Below are experts of layer 3 (counted from 0) of a mixture-of-experts language model. Rows are named router (the router's row for the expert), gate (a neuron's input weights, with its number), up (a neuron's input weights, with its number), down (a neuron's output weights, with its number) and show model dimensions 144-191. Each number is 128 + 24 x the weight over its row's rms, rounded and kept within 0 to 255. Numbers have three digits each.
After each expert's rows: a language model's description of what the expert responds to. This comes from a sample of Wikipedia text that the model never trained on.

# expert 63
router:167118121148146088101134125123101146109126075119132155135112141155147141122091127092121126113122118091115079104118126149116137158159114186109131
gate0:152119147154124154115137123173128138115134111109116143156150102075132104159113167109113126113093100163133175155100118148114126153127071125100149
up0:127154136119093087125108113131098125127164086146125145101139134151104141115126094176105162161159164110136112101122141089139092130110169127167111
down0:130124143152157141130123113129124125108108153197176103088154145166074147133141089153151137165124128052100148124093110140152131181117090140116110
gate1:143144090146099112141139140164151101110138120118120150115111114137136111152094103117112140146075145134110150122153162101121129121124129107107174
up1:160148073155053116128156137129112109141126093138113153130143123143111113135102106098139131147105144125079122157154127120124071132148115156101125
down1:066116132091158130129112168149116080164098130106091112090119103153098124133139132146124139123124117090095117147125098109131111126157115106078114
gate2:120168143146087113105103101117136139150143149101102105152123156168158127160130126156111144172120144083100158103088150128128144151136087136114120
up2:113114107154115151138128070132117130116139114107112157146130114103098093069129181143139099137132132166122119125140131123166129149079135155119120
down2:127086129140146133113105139144073148158134123126143152128132114101120133121129086125099083135139146115123079100114105122112105133088130131174147
gate3:143149168142137175104117135088154147123130113153117116137129094127111163109113145095159147140151103102130141103110063156110154087128106122139164
up3:134132176130102181100134174087119122155152169178107121135134103091128134112143118109182130148135099092157121103116119155105164124114131138175163
down3:101125147117095144139110120165155140158163105167105126106096128128131130150120154096130135119131072092115143119101102139098161143165118158134151
gate4:082136130104111078100124117113074146127145144132114131157125097138137165148168134133130137106147095157124150109065105115108147104142131111137132
up4:156105089132140144126120119124116169123111147139110153130136182148105111100134159144113116128144120145122103158094156145125120109111115138105166
down4:125081129117114115153109137124131089154147145121132147120180118118130121155134125080122096127147123118116109145154126160122101136088106176125097
gate5:153096103132140120091150101099088077108145133119112118138151145125138122079139116106152138148155128156114155133127109134153088102152136173118148
up5:094126145157093096137129129132145153117114140104170101160106179110141136133116143127120138113125135100125070148128158169077145128118188109144135
down5:098100162161154108151097109161116155127136130131103145106132164107121143152142129137140134118116149140136142139146125103129154119114152090177124
Heading or label nouns in infoboxes and section titles, such as Major wins, Main interests, Professional teams, Preceded, table separator rows.

# expert 25
router:123124101134153129076125073138044143129136109111098151126113133174149167134097063112131111140110076117118134130110155134124201127126095144130097
gate0:108109095139061098146139123093116134117144119108128112118144146156086098127118104098111096171161111179124128104128124100158122145108132109119104
up0:103093099109073130161129121102139153114134161108148077098136160149093121095130112113117143125153101155100155109120103101169131141104120147148104
down0:123124170144172137079100149119139108166108097147112149134134154139145127157137106199102136159091116084155124123127113131090146102158120151116140
gate1:110098094096088120116136129181149175113084128168163147136117115160114163164123112146147127072121137104080098095162172188130071097083164167113145
up1:151157127167184133157125124084131081130170128111118138124131132107156075104110153126128129160144123151162179127101097077128156170188110123157134
down1:112160145094117158139106110155141107127112116114141135160140151089127107126097159124092170155142128139140131167112157091130140125107133089149144
gate2:168118106168124134089153099112140116145093113163143126129122158128087151168152127148100122134118099104105087131154130105132196092099167130115112
up2:090130179088125132155111171134128143110158119094130146126153085133180125087113098144153159101143137139124157135092113150116070160106089161123118
down2:145135134155127142123086138138143126094099115094086141114052145132111116159124117148119148150106089083132137169134109108144178120112137089127135
gate3:175136151153135136159151095127150131120134150122118132126116164085122073152139120093152147124182179118118100122131129101112119118146148092137154
up3:113098103120133106154134098165133151136117122100153127101150127117141080132129138094112117157114142129161125107133115112109134160058153099134161
down3:103149161103147142143083150065098121106088131149094133135115136090151133163095129139096135133120146115062098092089144143125081114136164156110149
gate4:105167115061133171119123131149126133109116144130105152148134136144103138136107117199135161141090145138094146129162138160101120181112148149147082
up4:174131144190150118128181123135132124158140118121123091133138133111136109148105113107153107110148138156181127119104123068158138128147104121119147
down4:125128160125116145108105091106155107076103180125078126114148116132110138118110121119177123122135099101110095180157161149093095162106132105107099
gate5:133124132120142132157082126154158074128096098153157124122122098154131149134167112136125112121154123113105117140082136136118138154088195129132091
up5:098123083125137123138086093135141099129098106085131140136121096162088097120167134164123120123141097113083098134102144117134140140101179140117117
down5:106148127141142082118142195126139132125151136092107151138144099128168098151149169124125122181110135155135138101141145135132154092155128136148150
Periods, closing quotes and parentheses that end a sentence or line, often followed by a paragraph break or section heading, such as self-worth." or architect.

# expert 55
router:154103101113167126102137067131079136119098099130144166124122161157138169115126131093139121162136093104139100138099148136129165121132101137121123
gate0:130144123070116119137152125150156143095121131154147154138132168138112097147121165120170130137110101106090137146162148145111121098148132158138073
up0:112118129174118145087117139118112131156143137102121103128115101106139158094124099139090147115134141158161101101107085109138146176116117091122175
down0:147114117073114131164109179128090129193142155136143151134132112130120128114110182148103133137139155096109103143174153131144152140113152098096134
gate1:107125121098104148108135134142113122133110112151153146135123158123132118105150132136126179150077140150138115086121154112132143108164073151145090
up1:103143128114109137105134144156127122123129108145134164129141159124127096112136139152121150147101142155137110093132168108132143105149094145146092
down1:115100149150145136108142118133126122103156154140143166105134094116102111130141112126151129139104107064128111127109153144093149149120118092147175
gate2:154131140170158074172086089137124155140137137120117116084115106118135094126117130131110127154108189093144137111123117150171121114129166135123160
up2:141128121172162062137088089121119154143150153124110127106125135149144075119090127130104150159101198064145127104118137162155123120128195153113150
down2:092155116151146113144123148118134161137118131105126118150168116098156096154097122133088141140160146084164148134111132116089136108107133150143144
gate3:122121087139119135110118088093127075131131133079129111110111114140139148161144128096150163107118105103141113136122174125118125111162106158137141
up3:124124065130117150114134090100125090131136132083147108110102113152132143179137120116137145116114091103134131138130191129108121108154111158121144
down3:123125103130120135139131126150123134145106134197142115111154110111173114141113176144097119129178120162127149130100098153122123111113142110154105
gate4:152158101148114142131162118115153153098095090120099109102117112113148103122119102117106131121142117169130147099154141085142169126147119111107148
up4:154165101130140165106147136115125128108104078135122115104124097124135114139147140141115120136150126137105147107127095110151171144159152138144146
down4:111136118124117139147105137157092120133126092114111135114160156131122079136132122105180135128077098191161118138104160148149118130121150155137092
gate5:094061162116183135115132116143094118126121110170113100121130124164108132121108154119124098110107130127137120140136149143093111113114144106124109
up5:118139137099113095161121156138082130147132128106143142097152117103139135131115132149127105148142144162137133164136111131107132170107137138133147
down5:122151145103064179079091115096089097123090133125150106117122129171172127124139131122092097148130083159112107153128121143111130108104149127157120
Line breaks ending table rows, headings and paragraphs, especially the pipe-plus-newline closing a wiki table row in weather or results tables.

# expert 23
router:156123107157149089076146129131088143122125121113140127167092104111115188128148113108139122164080119087087088182131124151123153114136132151143145
gate0:117132131137085144116092167099122169140128111117132093121116092178122128117156115154150109137132156160125142098117128142084154119129127115125159
up0:102141100149133093150158151146131097122103137149141126159106129127143142124098117154145172128150114098147057080133124127154116159126116136132158
down0:114128086149170150146153115142162156134137079133107119090096130137114110120136154155140137128096167112132156177138114139150130094104133139104133
gate1:162169141117124132139163131130126131091144192130153120168131108092146101184120122121171108140154124093103112141170081157131124127170150107112094
up1:085096116113130162143107146134127137180075103138121130106136127180125128112126135138082127134111097188146120132072159068147136102116130140174189
down1:091159097106121148113136109127106116121113103146104119069130105110096158084140103174088143129128133153124116108137150136085150149087128142103108
gate2:149127122149103110143159136171092131151099157115109138123111154103127130141085156128156186170154106083105152107124116163133144094106102124156104
up2:145129120122119073141135134157106164154158130143126126130069157101114153140062156130124175194131111107144125117099107121124130137126133125154115
down2:126145142152123140146101161131127074116162122119109154139126133094139144135115172105103155107146118145147155094129120133147131081156166076125121
gate3:167101136169134116142106134137134125136180101131130126145111133112096154140131123162058132138153127114151161153097104201149085118170117157155088
up3:080148102091115150118145104132105143103082141126147171091129112137149106126105129086173123108105152137096125113163150050130167141109144092110165
down3:145156120114144119102184123073125163118111139159127154084092126168156142155137127114146161146157090140105147132082165129129140090137127105094106
gate4:142138131123177098106148145134081131091125111159089094165111087107075130134124146086126115088114177119136133136140132168148159130087101151110118
up4:096133129168176121130077126140136147148112146101137159141151137121132111121168133143104081155156146077125133133127092150125103083127175120086142
down4:078134090144154164081122102144153124125134145126075147143119121149173138129069119114090132176125102153126153174151157093166126146113142158092138
gate5:139145118170168114156109149105110108133135131111145126123143089162132098105123113150099130138098130137104122156207131095133123164062109133120112
up5:111138117163141087126096132154142118120092147120120125141146115147142120160140061156115122139097127138134152157167128090103103142087120131133116
down5:159073090109126131169123170132111126129154096128151134097109165093110096087122126179163118157110159111104134155113112097142114132101148135170124
Quantifier words like many, some, several, other, all, those, and single digits inside coordinates, percentages and years in tables.

# expert 0
router:130054080131142107089131093160106143113115085144154145077107146129137146126129115094135118141070132114132118096134111100118143131162131138111113
gate0:153107136128137131145093143123124147118136115122112094130106140131142157113114129115135125143142131116147153110117100124113110164140134133109167
up0:121121135168115150086143127146117122138129167133129145135147140113103133161137118144133129119111143126124097155128151131103143096147118123179104
down0:136097153135137117157129099142119133170125151150092083153082153141131093131127081116122125067143135120112137116108089121109154140127091121137102
gate1:161101118147099103109135087152109118141093091121113129123143092159136111112109145159127082132126175109125135138141113143178094124101120147151122
up1:134109106158106135105150144154113134193089075137137137101133116130100093119121128138132068138089181106125144141136127146144096156126131128127124
down1:144106136121128067118090185139167132080101139176119103114142141144129129097128146135138108116141133130118161116124097097164136155115141125120131
gate2:114125166115144101117148119099129140137110156126116147148147197103125020131131080117099152138132140109155134124129109152123135126100139142124135
up2:130148125083089119114087151139145120134149132134146138131073131114121158101147123154136089122130132139148132144189123119132148138182099125158129
down2:111071105158107136117098134134147125121139107112116110122192140143090110126146126094142092126111143098140123128086134127145101110093130128120097
gate3:098072131175120075094125193114154152159114119183135135093119147121106132093121102104146116142139177090107140107099136135116125158138143106133148
up3:131150128128162090147125171120068126095111132106135087118143138155124161150126159145095153156127105180124141157098118107146137148132132087092146
down3:157129132171122142108153117139131129107159135133157094145144076122165129148116158089138125132091097136125148158122137140210148096144122147144126
gate4:110173134116123143100140122149152088160154117145097115126131148160140140135148167147098130159107105115152154126101138140105130108146107113148082
up4:091146136104114128136118114159171107171164127148163116121115120149174135147128128132113153182091126125175100103111139102099140117120124107138119
down4:105093133119142152156125128096127178116164122139180134127158144178129135122126110126150123114117143127118143107116113168102115175127119156093182
gate5:095131146126096096149151111130139101118148116099098099123145137096105134151128146135103113164105171104143099148113126134089122135116143169117131
up5:112138123140113067126132094108119127129167153115084103137148109134140165146122148111122126153117153126165117180120102129101156139120128178125121
down5:118154082117122145134117103112143141116139127134094128090158131093154147146125123140189136114115112097157102108101139123107132125135135134127140
Single digit tokens in tables, infoboxes, scores, lengths and measurements, such as the 3 in 3:20, 2–0, 1.3.

# expert 14
router:156112094122139127063164114139093124105094114147107162140094175125157136116096131105187113138110063093096105118108114112152170159169144150132102
gate0:140148111140150139103153146134101121102074113156139145090131124115159163123091139139088142143168120115107141122120152126145147122142146175114110
up0:132084146159121152175097130122137127184156124131115143121076122144105124138157103129156124097103157139140120137121111129103100112138115100135156
down0:145127147171151127111123218121156142104164145115119179129147124151107176122111185137102122120089117145113103138110150111186136131159102118098107
gate1:130151151151110131111116127142133124149138130080140144142074101138145160110124116098100105126167158111119136110151124148127144148146133125121148
up1:136108147093171127119149150138172127117146116169137130151170160110121097156162106182117099107116138112131067158143143130106119103127127118145115
down1:142095115079144161097169158105163114141137115112146133118143148134074128145149131108130076074124135145123073130106143122128115169105149127103122
gate2:140134178134131127075144090076145121129092118131104147099105135149140084122138156122128120120116124104156145136099142115136131126156140119131120
up2:157135138162147113089172070095115123133119139129105133084115150154092120140151137131109118131110149123132167148119166142137125139151154133138128
down2:087136129140139115102098157144106116162125081132097121135109144105140122150140120140162115133172139141125121157116143138117124123160134154163123
gate3:099137170140124144088121120136184146090105142113117102151143158118125106121122126087130138152150093121118103110135132132136106130141134154143109
up3:139138121112102122104115132145081121127112100119106128094130105134138123144133109116105104097078151144091111144106106143107098131126097137089141
down3:109113095121135152129144134144147139151128101154090112098144126114135101123136160160121080113140127132129122138152140157121127153167138199072086
gate4:121163128103134116092129139158132169108137097139101101139152140113146092128124128105141140141159147137117127152142124110162156102136147155105104
up4:127164146147120117066154136177119145108117081139113094164185145108183099112106101131130132115136122141089149134133067129153114084150120133123114
down4:164136157130136105136124153132109164109160120157142112137130106164130110138129152161127096145112132118108090155127085141126150101124108140128110
gate5:135101131124133126109109124095133152147096157110121112098110082092082115125123141118115114142108122115149118152123146131110088158103118111129119
up5:130133140134127078136127114171116153135164101139124139117164147144191129142105100137154144136110136134110142151124126089154139107141125166096144
down5:165116123119169162105145157120161057107137109089115153145156126139158115141121108128138200079121107142091125093184082144176100139113129124130138
First capitalized piece of a place or proper name after of/in, such as Mid(way), Pre(veza), Puerto, Pal(ermo), plus prefixes mid, syn, pre.

# expert 32
router:117092106157118130098130118104095145137107114095116155117088113118150107126129146137156156181106119096080115131114161134097186183133111143106122
gate0:131121111133107149143080135116127152063099127082175123121120113120120152177159126144160112154098118156067111121187107110103100137128122101113140
up0:103097084121115116151150159128134119150168089156144099093134142115125139144067134097169090137139107146116119143123115145112145084111104121163068
down0:127123121117141083128143139139164139133150088156108153109103113150127149103140120115106168122125108151156151122183145155156117151151171056156154
gate1:119104103133116152103118139095129088148106104116132085124123167118146152131155100080103117124134148100145120103102116102102087157117081147121149
up1:141119144101144105120121120151125116098147151144118179115151107154125098122118119123127117122163123110155193129136145139133155138145155095148105
down1:158136124136157160138101156129121101101176079140100142082182116110099112158103146075134138144113112144130153187107110123127095098144101121124111
gate2:160093147160115123120158140154121159150097123117160149122127134110158122111150153142098126122154163135121139130121161131122169150119159133162146
up2:102153119088142143125090119101125082110131140129107136149128106129124153137112108136159111146122119115114106121104129126132076103128107119104136
down2:107070115134118143122168145143083139121122124138094167128093125112173073153085131154152114174071109094120133107152117152107160086139145138123079
gate3:126189128111144133103117130162108122116169121116085156145140111109122137144089135108147129104148163139139121135100121090115114145146124138133106
up3:146165097141143123125149122123093203113151144111138134171159134110140127142098161119124136155139131122099144148124111117121104166140149162135076
down3:136143144114176141087142102174199126139159151120128167133135114114100153113104145150134102131121130146152146149159149167107125110119162099135124
gate4:156125107156137102147126115147142118132118142152159134115123126143121107111140138176166126112126143137127155121080091120135143178138101129189075
up4:123180121154112155131144119150100087097134147110182073127137124113121134119098131136123143107135080140111131119128126132109118104125126137159135
down4:131122132148170159129132160132146093083127138156141080136106148105074143131134165130152118089124157122164142137095132163126097164125144073120139
gate5:133134130150125084129112126141117156145145150125127121104168106115111138127133147138094141105161122110100103110109158109138144165152085118138134
up5:079119107121116155088128138113121106093085101136159126184103144122139111122109154094130109110131137159107153144122112160139105107123179148117128
down5:106163114125147136141107169121121125172112129195172118152107142116164131128165161120159145092126190083156137137159139164156130160096152122141118
Word piece after a hyphen in compounds like highest-grossing, long-winded, long-running, plus words in award and title names such as top, Best, Film.

# expert 48
router:126105142134148079104128116120073118106113110114185095101074124140168124096140129132121049191105123126111108098118163151066150101152153141091132
gate0:110141112085167160087175106143156119104117145078143113156157111114171099105124153135082117128144102162125074104059139156139113112151132156105112
up0:079162082086141166103148124150146134139136128089140138154173115117146127109119140114076111098104090130115096112057158153139099110121141149096119
down0:087108159081123112201120107120147091142144148145140113116135099094127118110143144089140123112149122130124133117115137073092170141140165130148129
gate1:136127131122095111115079155134111134142100129121123067128114104132168150139141119085123149103129113132135143103149146159163088149125097151114138
up1:113115121125132128142100127123112133124121150141116061119137128121142145151137129102117127114134161135141103102130139154137076127123101166107154
down1:136140176127138134154117126141068141177146118142144084136118137185127118152133135082135125115153134159113124142133129109143115129152144144150132
gate2:163103154137105140141143114119133117082162119093104103132147187124142086125101117124118119144109112162165130116181122138084134132137142131115126
up2:084139159132122132148124151135118187161127117167150140111090088141120172121128152150127156121131173125083149164097094090160123132097170169147141
down2:128103090122068132130140093115180130124111114104086138146123140096120149111123115145168093122073131146091099105107125150148100105104108135164089
gate3:131132135103093164083097147115121142092113157128164129113096119129139127114143124125119113139101137141152106146133122111104117157132125162112116
up3:073128113115117163083081133140099147119137147149137127081071134108137109136114130139098137117120095136094113123137119139153134115143155197135105
down3:151165158137157116167151102131148145128133143128161106147144125155159181129174123101117136108092096141135086102129127144126133175087078086136123
gate4:131156142140099102142105127173112071149135125143148126133115135097154119098112114109118102128166115113121112115129122095107092144131132102126114
up4:125123135097105094134126112180102103130139139166144136129150101113139134113149135099123086161179150118125117118138095118122119142111161111104106
down4:138113134159134131086152109102128138107142140097139137115121149111145149144124081168123135120152145126095155109167110176157125170142143122155152
gate5:151086118138129100145134151139140135132107142144113148124108135100123112110157106130128126117131159126124109140121103110143164129183134129104134
up5:145112115115107128131145155155150124134094159136127116122121134119135101100174088128139137119114176105133115137138143105107152111156125137105157
down5:086151155101109142137110123099156125154114147150158159185126094117151102181138121146123132101087092155104121141104129134107105126119101121158145
Number words and quantifiers before nouns, plus digits in figures, such as two, three, several, many, half; also Even.

# expert 42
router:153106146133133128103144112149069139162073080085123172123110150139160135119103106106136121128097088113130100121120139101136172142147109135116104
gate0:158152128131147129129171096079125123132122154095132142110143109137150180101157118119092148132126144091143155160166121190146113153123107103126104
up0:086101140132108118117133155149125126101134089156110136153113138151105112146107110160153092150121124151125101107118129083116149103149185142138134
down0:148175143110105142139136134153135147152077101160080109149189122145145129125072129134123100144152146151129160119148085121089102163143137111078147
gate1:133131132106093116146104122138179112100128117126155101093141095166090151104117119112151113158154113129133102157144139139155146109135141145110129
up1:117125112101134114187117079142147122115095139136131117124146122136114108130092111101163136160134119130126085122128141082130127090121137126154141
down1:145121175128113192118154116137138143167150120086146122146102145117125146126093105118137127133167127140154122145118089137144101087134130124131128
gate2:127123101083131140111098145162136109079133086092136147143111098142137116114089076118125053134081097141121125143121111139167118176106117156125176
up2:120133130124119122125119114135143123128163056057167131104106154157139132162147104078073107118127101126152157152141127139149149119093113122130123
down2:094105124139082136132147154109114118117147162092116145147185136138112119095157177155112150157098103117100108144149144084114120129117149140103174
gate3:129136126149111109162158156101125116177105097098140092125120149161120147123118128139178140094119111139149132138144090095102142104133147123127134
up3:103148139121170142093095090122121146076151159154132150128116130126147114135129126146074136150128173104107148103116159179156123128106088151105103
down3:161115146118144151131116147063125126103098143152105138111137143153115128106117130147075166147121140114143114105105185134140110128153107146156124
gate4:144165087115159148124113113145121128121132097095111117098092109032191108120116161115096117104120116159149107081107135104130154139102116136124160
up4:122166073110138141120112120150133132162121126091131137104103123063202115105130138112071104152087149132141140123118143108111158159100124138109181
down4:115154123135195154116131194146159154116074129157130110124152167136120185123173142130100152139145113138116136124071098100133107104122100163105149
gate5:138121152117128143130153158120153169107133135119138116101166168145166125157160112128092149131083124147154118113114171082109145160139154144141190
up5:157141138121142130093156131113113176143140159127130128113177124110168156115164112152093169121103150163142158127131167106142141161114139144139187
down5:147176148132092115138122150131191138092077103114081167079115113127128156112109157120133125126108124152107106125122120104131156108126150115120128
Common nouns for products, media and technical things after the or a, such as game, album, video, aircraft, design, display.

# expert 52
router:123127120104160110086161127121091160081115073103089138118083171102147110124103118124135115136134075115120053153107159086134169128132136164129127
gate0:154106143110151136135158104143127150116119114117094140131097114111079150157100128137128096138112133138129150147146070150113114139110143079174137
up0:120148153124070120138110095112099120171081077157158119121123143161142110065118146099087155142154149119136111169158173108142125142085081158085126
down0:153121135091126127122113149115118105080119112161122110139176126123103136106115141137124151119133108139122144140167146103128136170116099205128106
gate1:114124118123141113124158132152104145114180156180145079173050119158121139146102155102162159126112133110134128159159159132154108113118146119147139
up1:139117144129093129151103133115122086142082134048131156079191148113138133121156069129118066129124113148107128109123103096119156128154084117119100
down1:114109098181174153109111122102108140126120166133127097138156119120112132133130084100117123144123117132099135082093147138165135127159164139113082
gate2:124101137139149103120139164063154116105190150142152151156139153166104157104112098129131151159123143128079106165135158143133125101134158105125124
up2:158145121128154118118087126120131110104107113103130069146127144098159129163143169112141117115139131189147164096085141170084154143134118124092121
down2:146170132149122139111141155127135132116068083123141128118104132172115082139129159133115114081116121095139137109140142136151132090169095166163134
gate3:121148088114186129156112121113110166123132112093145061141121128148139130072137106154117153098084133110102079129131076164133136158165111146149130
up3:135126153106091098112108116130161090123106143112112145134152115141104125118113121114145124124111144130102164129145137148112147112131125143121120
down3:143113112100080119169119160107112121124082128140116163137102123114115108131149097106132145124099146122139116160099176127114133118106141156076078
gate4:109153145119137120154177139113104141128144113146126096108151114146140123197118137125103108112139139107127144131107187126108159142129159111149134
up4:122113110115170137130129143116118138108166125120143099107099095101129126160119125137103146072176120099135117143084133119098155109116156143132158
down4:141142128141118170099115131167088117114135120133147153133109151127086164107151100132125159095119170153132119118098100108131114127127096133129110
gate5:143111125092166135136097163149132154093095144078126097168102126150124129145122141127147151130075083117147114099082129162108110090150130143110081
up5:147097137106116185153072141124108124138078127128129127084108099097127125126114118109137123123119133156148132126098102112140137123111117118096119
down5:111145137089121139163162130106112108148159094135107123156134114108074087100096105131129139113094141138119177098128145118154153130103136091151108
Verbs and auxiliaries right after a subject or relative pronoun: is, was, has, are, contains, plus the noun "work(s)" in literary descriptions.

# expert 36
router:139087139090119115157137124136141130114133112107146132100096144121163125151123131078157102134109105117122140111107142094118162151177087126074077
gate0:138137167143146143132140094152106144110131157136128111114104113128123146179142144145120123132122135153113158059109105137123100181144137105096136
up0:150120160161130150132143124150114125130175126158118144123115137155122151152159136159120157102135128138107177097116125118133089155157114126104110
down0:127088121173088090110103095106165092108092153098129140148156118145109136134112128104132131171141118122154142131125154132127127172099160134164127
gate1:120142115138107123132103155108154134158130097114141163066124117142135136149107136106145090129145109085141121104135120155111187154127155099108124
up1:123119154143125090126136134155153136099137144140124134141109139090112134159124110137139120165153143162090159113146120140122117109135142120129143
down1:152106145109144118113150127122118150092095135146123132130134155124112136123131163148111092089122122124132120140105129108113127125114109098090172
gate2:085103122112120126162096124122118155141163168108138110144105103079134102125136129116176103100111100118170078120140151094179157167138124132120165
up2:155166128129130156105150155106147094140087085161142151100140183096173173125144128142079128128164147109132145126110112134092152124116121126143154
down2:166141143157128096096123117131115161114155145122124084138144139119153149138124102109129110125132120138121126149132115141138156113107103141141137
gate3:134129113155127106104130144107094161112152172139106142140177155142134106110128151106110126135145109127097083124154107103093124149108145149113147
up3:132087144161139121141093120167083139127112134130120130158147111195138105109106097085109151120111132131134108087117149104141123104077136137143145
down3:172131097153113127171095140104085127143110148105137159109140135188153091136152088051119102150105117129131129080122150082120149114117133129110114
gate4:115156139132144117127097121097140109111153107120093103156105116072119110156143152127131146109171116097132135131097168114090132096103102087124131
up4:154089145126093112089133157155106147132114123140120129142157153137112132101134130123108100171088125172110095127164090139167126147128132138102125
down4:142090101135109128151109139111128120093120129129105143125188134149071144141102142094116132096149113152141083100157145088156128135118087121127131
gate5:138076103125127142105128118078167123144145150086176154136132106180096143146124103131150124126098129147134120121096146112162114145132126124181116
up5:121117142152181111181140143189122133126126165160084137129119108133142129141146156141113128090153120102117101131139092131051126121136106133114144
down5:104109112134161081126142117125121116103127143146143154121120078152195148139132121171128108154172135121122143123121122140171098147153135110133112
Inner subword pieces of surnames and foreign place names, often after S or Sh, such as Ash-kel-on, S-ny-der, Pr-att.

# expert 58
router:124129123144170095160142122121120135128126103099107108130114143140125169109118084120171081150137126092112124112122128127138119163142114166077115
gate4:090121151136109126102137155113104103101085128162123128179131162099122185118114149124126110129168163106119131165111138126131175110124080129170089
up4:084126116117103132143126138155119161114108109152176128145154118100125129071136159131113142100135180145137143121106083164101181177112115121154146
down4:129114164172151139095111134138133125085162164077131149119137138102134122138118080131135117139118150156110090116142127098162112102119122124129139
gate5:161106141166106086167079098112111113106160112143096123121197099165124138125162112130142095146118214135110127088126142107097120140132147122181138
up5:123123119146120099162142109121112138099144131130144105145144128140137180104116155126166131150126129103076179084190120118109156163153104102135139
down5:121121127103112105102098137092141163169152104112148127109122149163138108109141121117102146088116147131142119080136133102054098120118124082128129
gate6:146115127124081129181169126116144145152132109112071136135139119123093100117167090102135124104151111079107116126092110096095094127098114137156125
up6:118131101168125133119095129141131098100145139087129131138143108158163124160087144123134178108097074133150133115145152099144162123129161159113142
down6:116118125107086105108108119153118138140163101140186082176108153137160094152150102103134146120203125153119122066140150133141097144088136154186109
gate7:085097141136129102122131152147164125148115114132135102130139158112121102098138164143184085089095124125102107094119113160149128113137072148083159
up7:122145132146121174125130115131161180143144114117186076148099108120205134129120104116095133105115125116138142148172110120112129114126149101107126
down7:189127148119125138108168174113115125076098107150117141133148119083097114128142139112176102156144071090139137153138156108140153156097123165078147
gate8:120095129129108141090114174115179128160094111128145129156150165156153138146126093183159131193126127124096141090136140129123142145105178088070128
up8:147127126141110103188132082144147092116130128135132107130112091125115139102147176082092122069135138118145137156134138099138131128174086139168122
down8:146147140129142130098135096120155115188149134155131161136112167166123107153150149122135094148121097101163129160102133146173120154137167144059138
gate9:083144148135167129135089129107102114100177127113098129127123145162150136127169143080160175156156126129113097140137099066129147149122150133125129
up9:127110133132180140109108123099150113152121173085092117144086121127141118121113120092109127138136125086142116133111084134182088137127128131130132
down9:140160128097160110140129175125086164151120139138180140135136138094143106156161122142144110132149122165107149145123139140139146122103083120152135
Suffix word pieces completing longer words or names: -ation, -ments, -ory, -ent, -ial, as in Fiorentina, Understory, Surveillance.

# expert 57
router:183103139115145110121134100138116136117082102135075142115155154105152133106126102098148073161149143104085149158077159134131109150128109154120079
gate0:173112151123140098163145122143153123103115109084103149129154089149163176098175131147139152129107127100139125106158138116124138119087134139156097
up0:144115117118121127151164089160130085115136110089104126132141115194149144135172120126159165108132141110114132111161169125102102091149122138171119
down0:085108160090173132140167111144112097112119166124157122140146127103101135077190162141104124143113110128101151151148145132179118097117149113119120
gate1:108108102116143103101125153111125137117109157124159108137122132094106190151098123097135101132126161120115142174118147114121100143187117121137133
up1:102091109108118102129166127123124134115082161143146114120120125111141141110094115148132101130145146103132145144125140124091081137179124153101134
down1:122110159134110124119132120106136106161150170120128150115107154113163134148098107123092062127177144117146104163167109107152134116120126148133116
gate2:140132137081094120091167103133138127137123131125126144080126139137135167127178091139121147099170132091107135122118161138138142129127130118100136
up2:160154133101122178107110063092167170131196138142101115146109138161073122165135139137139130126145121140134133102169138137129136116115156146105101
down2:161163138120159143129106125162137132138151148120117114080124120128129134129078111117135139158130092156152106162154122083130122113152115123107129
gate3:136112114120143146095117120119078142124118132132134129120137159122128161137143130111129090141151092109078127111124181105103080106132089136125126
up3:131111163094106108165129133143139122152177144103159105133134152117131111100101149130135120126091121140159087133093100158144148142146129128178131
down3:092120159119167145121115106113145155139096139183140095154151120117125106136122151100102112126152103124139167127157137130118136118159148116121189
gate4:166130091142168113122126122122137132115106118095153119151147134125083121174133121157167145145175179069095158099127145173118116123132135098107139
up4:119132143104120098099141099132140179161123145127187146148132090154150127148131104120094128091137134115160076140166140094138104034179138118124135
down4:094131157140115143114120139107084154119111133135134097176155142175109153125078094175126106118128162126158098101140107134082097105080084127122101
gate5:124129107082117136143147118127148151099085096112090130163145104133138113140153122089157126125116132154126143160178119126141095144131125146147119
up5:147145126138126099108132109118145160147085087144142120154161116132167118171171120100120129162109165101109143143164089129115141137142095061151172
down5:120144099145118131158121140135124162095088135116100126114187166105086106133149093110163142174149150120159151137159121091133106139197147125151140
Word pieces following an initial consonant piece inside names and words: D-ord-recht, d-izz-iness, Sud-an, Du-š-an, Pr-att.